config.yaml
n_layer: 12
d_model: 192
n_experts: 32
experts_per_token: 3
d_expert: 192
d_shared_expert: 192
activation: "tanh_gelu"
moe_layers: [0, 1, 2, 3, 4, 5, 6, 7, 8, 9, 10, 11]
n_empty_slots: 8
router_score: "softmax"
normalize_top_k: true
routed_scale: 1.0
balance_loss: 0.000181
balance_bias: true
init_std_router: 0.00624
lr_router: 0.000496
n_head: 6
n_kv_head: 6
head_dim: 32
vocab_size: 8192
norm: "layernorm"
norm_place: "pre"
norm_eps: 1e-05
positions: "learned"
qk_norm: true
attn_scale: 0.177
tie_embeddings: false
parallel_block: true
init: "normal"
init_std_qkv: 0.0245
init_std_o: 0.005
init_std_up: 0.0245
init_std_down: 0.005
optimizer: "muon"
lr: 0.0083
lr_mult_o: 3.0
beta1: 0.95
lr_head: 0.00624
grad_clip: 1.0
warmup_steps: 50
schedule: "wsd"
decay_fraction: 1.0
decay_shape: "linear"
final_lr_fraction: 0.0
batch_tokens: 32768
seq_len: 512
doc_mask: false
train_tokens: 296200000
steps: 9040
dataset: "wikipedia_en"
Below are experts of layer 6 (counted from 0) of a mixture-of-experts language model. Rows are named router (the router's row for the expert), down (a neuron's output weights, with its number) and show model dimensions 144-191. Each number is 500 + 40 x the weight over its row's rms, rounded and kept within 0 to 999. Numbers have three digits each.
Before each expert's rows: "raises" lists some tokens whose logits its average output raises strongly, later layers aside; "comes before" lists some tokens at least twice as common just after its tokens as in all text. This comes from a sample of Wikipedia text that the model never trained on. Tokens count by the router's weight.

# expert 30
raises: " As", " but", " However"
comes before: "-", " The", "|", " He", " In", " It"
router:519436487475439536499479455504582548489484540440471522537506507458511535507526526491490557565508500462446533524540557508564407450502516467535488
down0:418450539493524496529472424503507486540477490551547488489494503493526442435497483532481488520436518541455520512495503398511525462573539493505503
down1:439491562499509603497546506465495514481435570562490520556511518540467483530443494566503573553500488474523492487534472474450473521403526531540529
down2:431486457521495522478449503480500415467513469592512474499506487560583396443459509494536535435571448466499490484480487447570457532471542466482486
down3:422506486470502510439533531505465624558531465499518532535497533508566521499493479510446556470493517502462516448497477457520539547562510471497470
down4:528565506574521497429456524509479472526532560547532515526494514547504489507504488545484566428561490463536429531539542526463452517505498488539565
down5:465537477521437536521509465520462505534469457538449520500515463511501470437560453543458551436535509509521441475526507479494438444497493435464527
down6:492490511547464525463529472470510500442517400485445473485529493457577531512505521487467579515456494583510468507505550514545467583501575482419466
down7:411520486412524513478465539509464460528466541494484557537401531494488518446535515464501534516523512577408558469557484546549433529536521588498502
down8:458474535547551529460506574522458465623546489591444506495513522533469515472488448484482529499499444534493467498553577476485482437413538468487474
down9:452476510457528504439547532452397523502449591523488488469550529557537502558545500490534470491588469518494540544514476493514600498470505558512526
down10:515499545499483478458480510577515473474436545401569464483485405518507468474560499428504474451438476528514519501486561500416471416465490476516507
down11:507485417477521523508486547474527609485474455491534515533517466521505448591584475523546479453563454402487567533548505539485500455514462476429463
down12:497498490490511521492448448571488521520491518611487503475525461439511476505481531538479471505456512444538491595499591429566435516501490472564526
down13:444492561508550408525485541496482518458495477474421514501510536526517586536422432537475480473409505492520482464478535511491423651491479487476506
down14:441468509550504520452531522528497527546491469560505492438492545556481478466429483537466492584571480500510579490518515522538531514512531539459507
down15:514426529486606492495500489475505470613448522506535487551476453477540504547495494536496487500511477463483483390456437493495486462449526521490438
down16:518420587526508421429444519529595483516549528527442503534428485446546500440493473517473496495479434575431524561502452481455496454535476568544529
down17:548470519470539515518511421553457499530456464472568453494489550600507447535472510562493515479503529486514477561455487494511540519444479470520465
down18:501522512513509471498482501508470470471524475466490534513464541430469474498507478513488610510479505435458506523511436463519457463483454464473550
down19:540487501558474466540434504479456437471542523509496485468516542513442482536523465500476551497557518446594498502454478458494506452457509446511492
down20:474519547460563515483463503526535558488595484474503446564555471450473523504482499514485529540436556522490452491445515560457536534510488473522516
down21:523532473475527516513531477533505498481506514530428489453439541498489528479508552418556505465551494525509477485540558478480497489507539464539511
down22:558494490507516497454464468483567526509508495513505458472374492491580481453566497471555491479542526483526508537453460503440472529565482488548471
down23:493520499516496505469503482458542514549521484445569448463479497512520460504584486524472536479471487477442452494503535535506572501510404450512521
down24:555431501518468471488490534419546458544524453483472487514576545497448564419452537482447511543462539495482521499456475517477529513441528527547541
down25:571524516586505565516480558519502479563551516504472445511497468465510506488514525503511504435472490495483514524516450481488549447501486528455412
down26:531594551538473546438506439501474476504478572525471466461523499473415533480520554503486486509522500491488561540492493456524493435438474484500529
down27:477534479578450540603534546522429471531558462496474530464480484415520502478467465548480497469476540509466475559608490491534436462473564495488531
down28:568530504504467395547515474582461518453499523467518475502473465461485505487503421573496519478489547537532498498453469526507534508517478529524457
down29:459506484512479549485543502524426537494497490429462471413514471538411476504513546560437527550520564464518470476563523532502478528412513517489534
down30:525597571470519486538494461505531531477426529514447564577562528499466471442519541590443474465517537440476548520424436527537489519535500499507530
down31:444485508452483472507460534433567504489554497545457505490516424495528520443486514477522481538464503515455602596483502474574485538512478513542508
down32:461557513499515480484485457557536537548511437441439481482465546519570509491504456476506445542477468529466579453529487537493458503523461548520488
down33:541547467500520480540518532537535486475442554473514532566434425397546564489460468497423470557538529546513539486446521509556570509474561520534441
down34:478492521512449469585440476494511417443544516546434561441459478510502510479494540490545479548433575400480476520480523504468540504456525537442547
down35:478541488542517473488520486484494490524504454511537438462544521406527457422462500583551481465522457431506531486507451482491486529496421578513487
down36:515558519523553500521542519483403498509458565490487470540554489486562510578550500457459525564465429449525456499467470434473482458461505582501514
down37:495539539521468513481410508500488557466485576464509539519551444547486490488552555560567499472490470512450470457490510490476484539588490495588545

# expert 22
raises: "p", "P", "g", "ship"
comes before: "20", "19", "1", "2", "0", "3"
router:516483502520548453549445524515554552478580467522485521513469456468519481438583496490510502468457520482555504496467515465505466543537571542533495
down0:470522413510516523526586489441515474452486482491413484460588500464500509521499510548501474404476543445464596532508516513546479495492516493542422
down1:487584521503537544500451448540521514469534461548574510497445497481451508492559471460503508522490476520487473527494546523533518519454444533463473
down2:516464499512505539451538553543418516498478538506555497625484572511532559416496492505426473536543541463411539415537468513548529458492455505495540
down3:476446494485516443497519512481479547536523574496498484517535525414511561560481373547490484506443474518507554554475506446503465499576477557516458
down4:531492510532501551536467517434556523520449527447474517521526557516484512480461512501469568487487464452508620500524486488561433468503525492454448
down5:466504454489550511517488489513432516502423527484534514495538408530466423485513503492554473527539536463566433482487514498526506453455411498499534
down6:460459512441501500491521429532504511437456558483500443499468461499518460479522554467448387472509465561580499493495486514485471484567567523520508
down7:519414481484521443535482526494488516471492488459485484493445525518543535481483557519547487457529398492511522515502531494440432536553546457533538
down8:477481536513513550420528497509429478526535544527463486515437589498566489471540504509462455510469499490517516574509486489474538518481478554539498
down9:479520517456461475459475487518467484559487482507443486564529463510473536459400508480519558498466520580450510468528507396478516441484479567540555
down10:516484541506451469519509573534486468451514509472500474488452494536481529507456533535497532551533553452597440449494436494471529478515602550503459
down11:537426470467599453525483478480531505493506464538482512535470483544461521440498534441523571519449454509500452487473446512545517486478435587522505
down12:534493558512552465582494578454517470490487464475430564556565447462589511455506546501516479477461543421524499481506471498546465575492520433492433
down13:461406543445516473509480528572514506495463520528481458466503475492426467484538493492523463553508616484520503423491500452425455479528421449594523
down14:517452504492550468573451518495481542533470519496509470505515503513503524573559534498563435434563452576500482620513512474535565465529478456511487
down15:510465455478597518490514489532457496483486508500577514449459525502542462526512505402459582447565506539534504530505570528516512521525445485495451
down16:529504559482500488513496557476541499491534444440477461496511577458503417462478530479477576491511487529461501479453424532493486505499491472532469
down17:527478515549495554531494464516494512547508503446552529464431531488527510460458426435498484479519537460545510496537527489560489447453506500517519
down18:525465541478521576438476532556540541533444462567474530427491564543523530528436420518478550561522524508525491521543564515518413514539463427579467
down19:548432536526506463501521468572504500601467472480458483482526522498541492481495499425505558564448466511432558556497511482439505531534532487528538
down20:516461474474522557391536508480522530492472550434511483526489589491469483542523501480525450424528395505545500521520463541499485550501538406520534
down21:547533529400427542460529504496590485503577435488475514535532506459543541561503518447496514518532573447531536499430544573541511510563492503514474
down22:545520515512519459538476597480523501500458443521474511542534438532520466504486449464509559424490534536451581516514495517487518570462558543468546
down23:477408488386573528532427405524530501452487480513514464521525519535490497428516522486449520523525487507531537515566485484494496521557522564480490
down24:474475522530478485472534494528527504472554533534428558546459466552432530448521551517544498437478522506529501515495491485518558576421498494511428
down25:509508486523506488546468528493530545459473507430528523514526539521480451483459439456480555481493543510510552438449427534475586443551510467492492
down26:543510501530463441504440440508460532494462540542554532529516476550510515485543521494453512522482551517468564535509500532452459470479411526553532
down27:500546499496500451508462541475433544501502500481578519462477492521461532521432508467548465502446436471520498462517473478502494504489447491533621
down28:529475437520440466519451480429504503443419447545530576549542517498484502536475505455503592453503558475543502489442524509424499528587532504498495
down29:493539509489471413464459421509508483457543488472493521552457480479515511508568532554580523485527489503470465497437493578434483501479519491528557
down30:544483460551476442458529409551555481564454479465483446481555496489450489492466565436504461498478496524530479484492494470520506480484485534519506
down31:527494539538488490499495437588475504539508506507485505433484492550427509435390521564444484537511480487470457493448555497542500445575521510472448
down32:541483458517489503441520423546515475470587438465459485564544437502446484554507464549437530497562441597467469526477412504447483552512497597535528
down33:521492493440516483501488565540484474456563487523489461471511456585447548484524448453553465527494500478542566481567558513504415515493439589486474
down34:472540538491478449465481509524511453483462502415443484493520435490547487580473559552518489500562489573511528570459523360503552461469551556493490
down35:517550569459550479414499532463539504537525518538507487532521516523524436444506517472535555460517476524476562480467499517528502515562478489498605
down36:432475584443619478574578472473526494515470487464443505466457516487522559497522447468469490568540468523508486613538567523505478551439501539490544
down37:474495510502469522608549498477497397541448531496505493467487400461525482472480419452503428446442624492492426503492547492466540457469510462535506

# expert 29
raises: " works", "als", "una", "fter", "ures", "ms"
comes before: " ", " +", " —", " %", " MPC", " L"
router:546515506529502505455548522525415435538563558543452553521536540504430542447494452486469570514450453481532531462441527486492496554462469531549518
down0:451473484523408475607498532449524562540441476497456508530471535512483461463478567505493412448472495499465436583487492556479496472513466542536525
down1:548505527481500485527507496519483542518465477462452456561515477576463475537527441431523485557489504471466540526482548448486473495454547542538461
down2:465564437515466511544521496617473391459515552470480525491558477508483477521485525453525468529540478530469511486559416475550497521542540524541539
down3:410469494444503429570433512508525495551444557442466449525545502520497436450536443506480523464538482571556550463508528471487473504453530562437497
down4:520439529452501514514509532487460450456452490415450516461483541433543468453484522548484536527530512459517475486454503514463504506480521480440457
down5:532521539466436491557538502430457530488567497453531452505488460513495330521515517547500508517479489457534516514482505454451462478483445518504499
down6:541540490505581473536490475499486535477447549457447518506526454504529477473590504407482517480542446529510476514467479531463531485451517522525414
down7:486486519509473438495580526435482460467517529461516504573576493447478503531475487539523473474561488501441556486543434485570571470458585482533484
down8:577483441503438516454499473483481507546578455499436527487473505467481515560474478518538518480454534465464479504495509485503514582477460534483554
down9:594481495478510516479519488421528571518481500476426516500525422559491546442525468502506517586537517552523537506441485539477499493464524495517492
down10:480582473419487394438576463509497575510459516487501574423509504507479504504475491514521492518388479520506471492556490533489497482531502497551513
down11:449468521508536508450469486516430521527458577557501451467499508481490512554507498478420563540507474553598522456501491481494504486580504438515422
down12:530467471493504482492541549456596414449557528537527555483508471545539468541476454460457541399450440483470510573489489529494464556566490448486487
down13:478518516527490489512487491519468511433472518585472514531521483498535517518533551436587485577504495473536487526460512538510483494504485551507424
down14:581518568426515526460499595452489485532465493519456511475497465524469506552486500476490535565521576446552475505517458455446528434564436526518466
down15:513508438567529514462561514506502472550564465489480454476514551554503537564503482462550505444478533529478424550473555543461513526446480472503543
down16:493486449500456463514530453447540525531469539440531473491481587529496497434464536493509505504481550489529505543546443534495451456530433469543495
down17:512458457476497469518484526544518520434437546472507420534451537512513459445517494500599559522629491488518582408495436534540479539535497514475510
down18:501495513504528531458478502468484465477454577515567511467480520551535509482463507483558489462517508531577453489557519498475528488467493471503545
down19:441532541471499509485539537555527455434482535458478407592525512578526503487479464450488486466494538476433436516562534579495504463503521492468557
down20:572518487535437376469465567486537521561539525467486509479449529493469391502525516434515454474494554475483568526493511495443458533435557457488438
down21:589523501446538508494496496449525555505498549527452555538483462510525503539487519515541561463421579512537465461480542497585505509482439530520514
down22:568548484500544516516503495554532487511455459468488555515463550451505498554439465471507469455474477588504510428538517518462502507462466514473566
down23:479504514495478400494496487500552485534557458498490505467619517505460462530454543454494456548425490498559479478586542442451520483489436497535479
down24:452535484534528565488452491510469491593477407522442518522469480528526508490434472495475489484501523473504506454504563421562535529596508547444426
down25:489515522547503507498500461463535480458532529475487495445544481422551504486438459525584514534504532484553538572511415581446504508551522556486610
down26:446503476472510576561531501586485461587513515521561467503465561502451463535496493472542464481522443494486460563447516460499528457468520524489526
down27:496534521449518465552480516434458544518521527453567481468541473555490462512459517472496454403474511528572541442432495591486474556413511469516476
down28:487509510496435544591485445462611445521516463443490562470455443483466496442487541543571575497464485519532463598493490522527459531509527493456477
down29:506406474423528430504547450479479548563432497426459525561510575519494491576502485581565412503494496538506569484496488522526502562510564503546466
down30:488482461484484546467504491473452454579497525480523506510535517472507524511539476541513430479445459482498520523581509521484539540554510503542477
down31:491427547512437491473449517532515490503577502453556475499472581531527462472501494452480517543479497419485537443448548484429487485492413488541542
down32:492480422531464488522460512490450565520495520465509558504486529494483494435533532480512491551550490521463489513452497529526427480555578486520570
down33:528461452496410484490539533413507443541528489557460542526477525495538525537517491518500424467526500480460445467504461515537555408568574561519550
down34:531557499490476450549553499534530558531490564445457504419511551533517537525490469515493505492578484548467484472408555520553548382479466450497407
down35:554475495471408431530473511552500433502613523530547528540461484534470460566562471507468541534461525441482488500526448400488580471549573469519517
down36:531456529401548512444427486482520448543511487438455523543517582505536474581545498521481422514480467571508452485460490521518487538512419526553483
down37:437514516442470545462545592541453437549494462523506470467447547461561495501511499507458487439542412451527430528447498522545504495576493460489484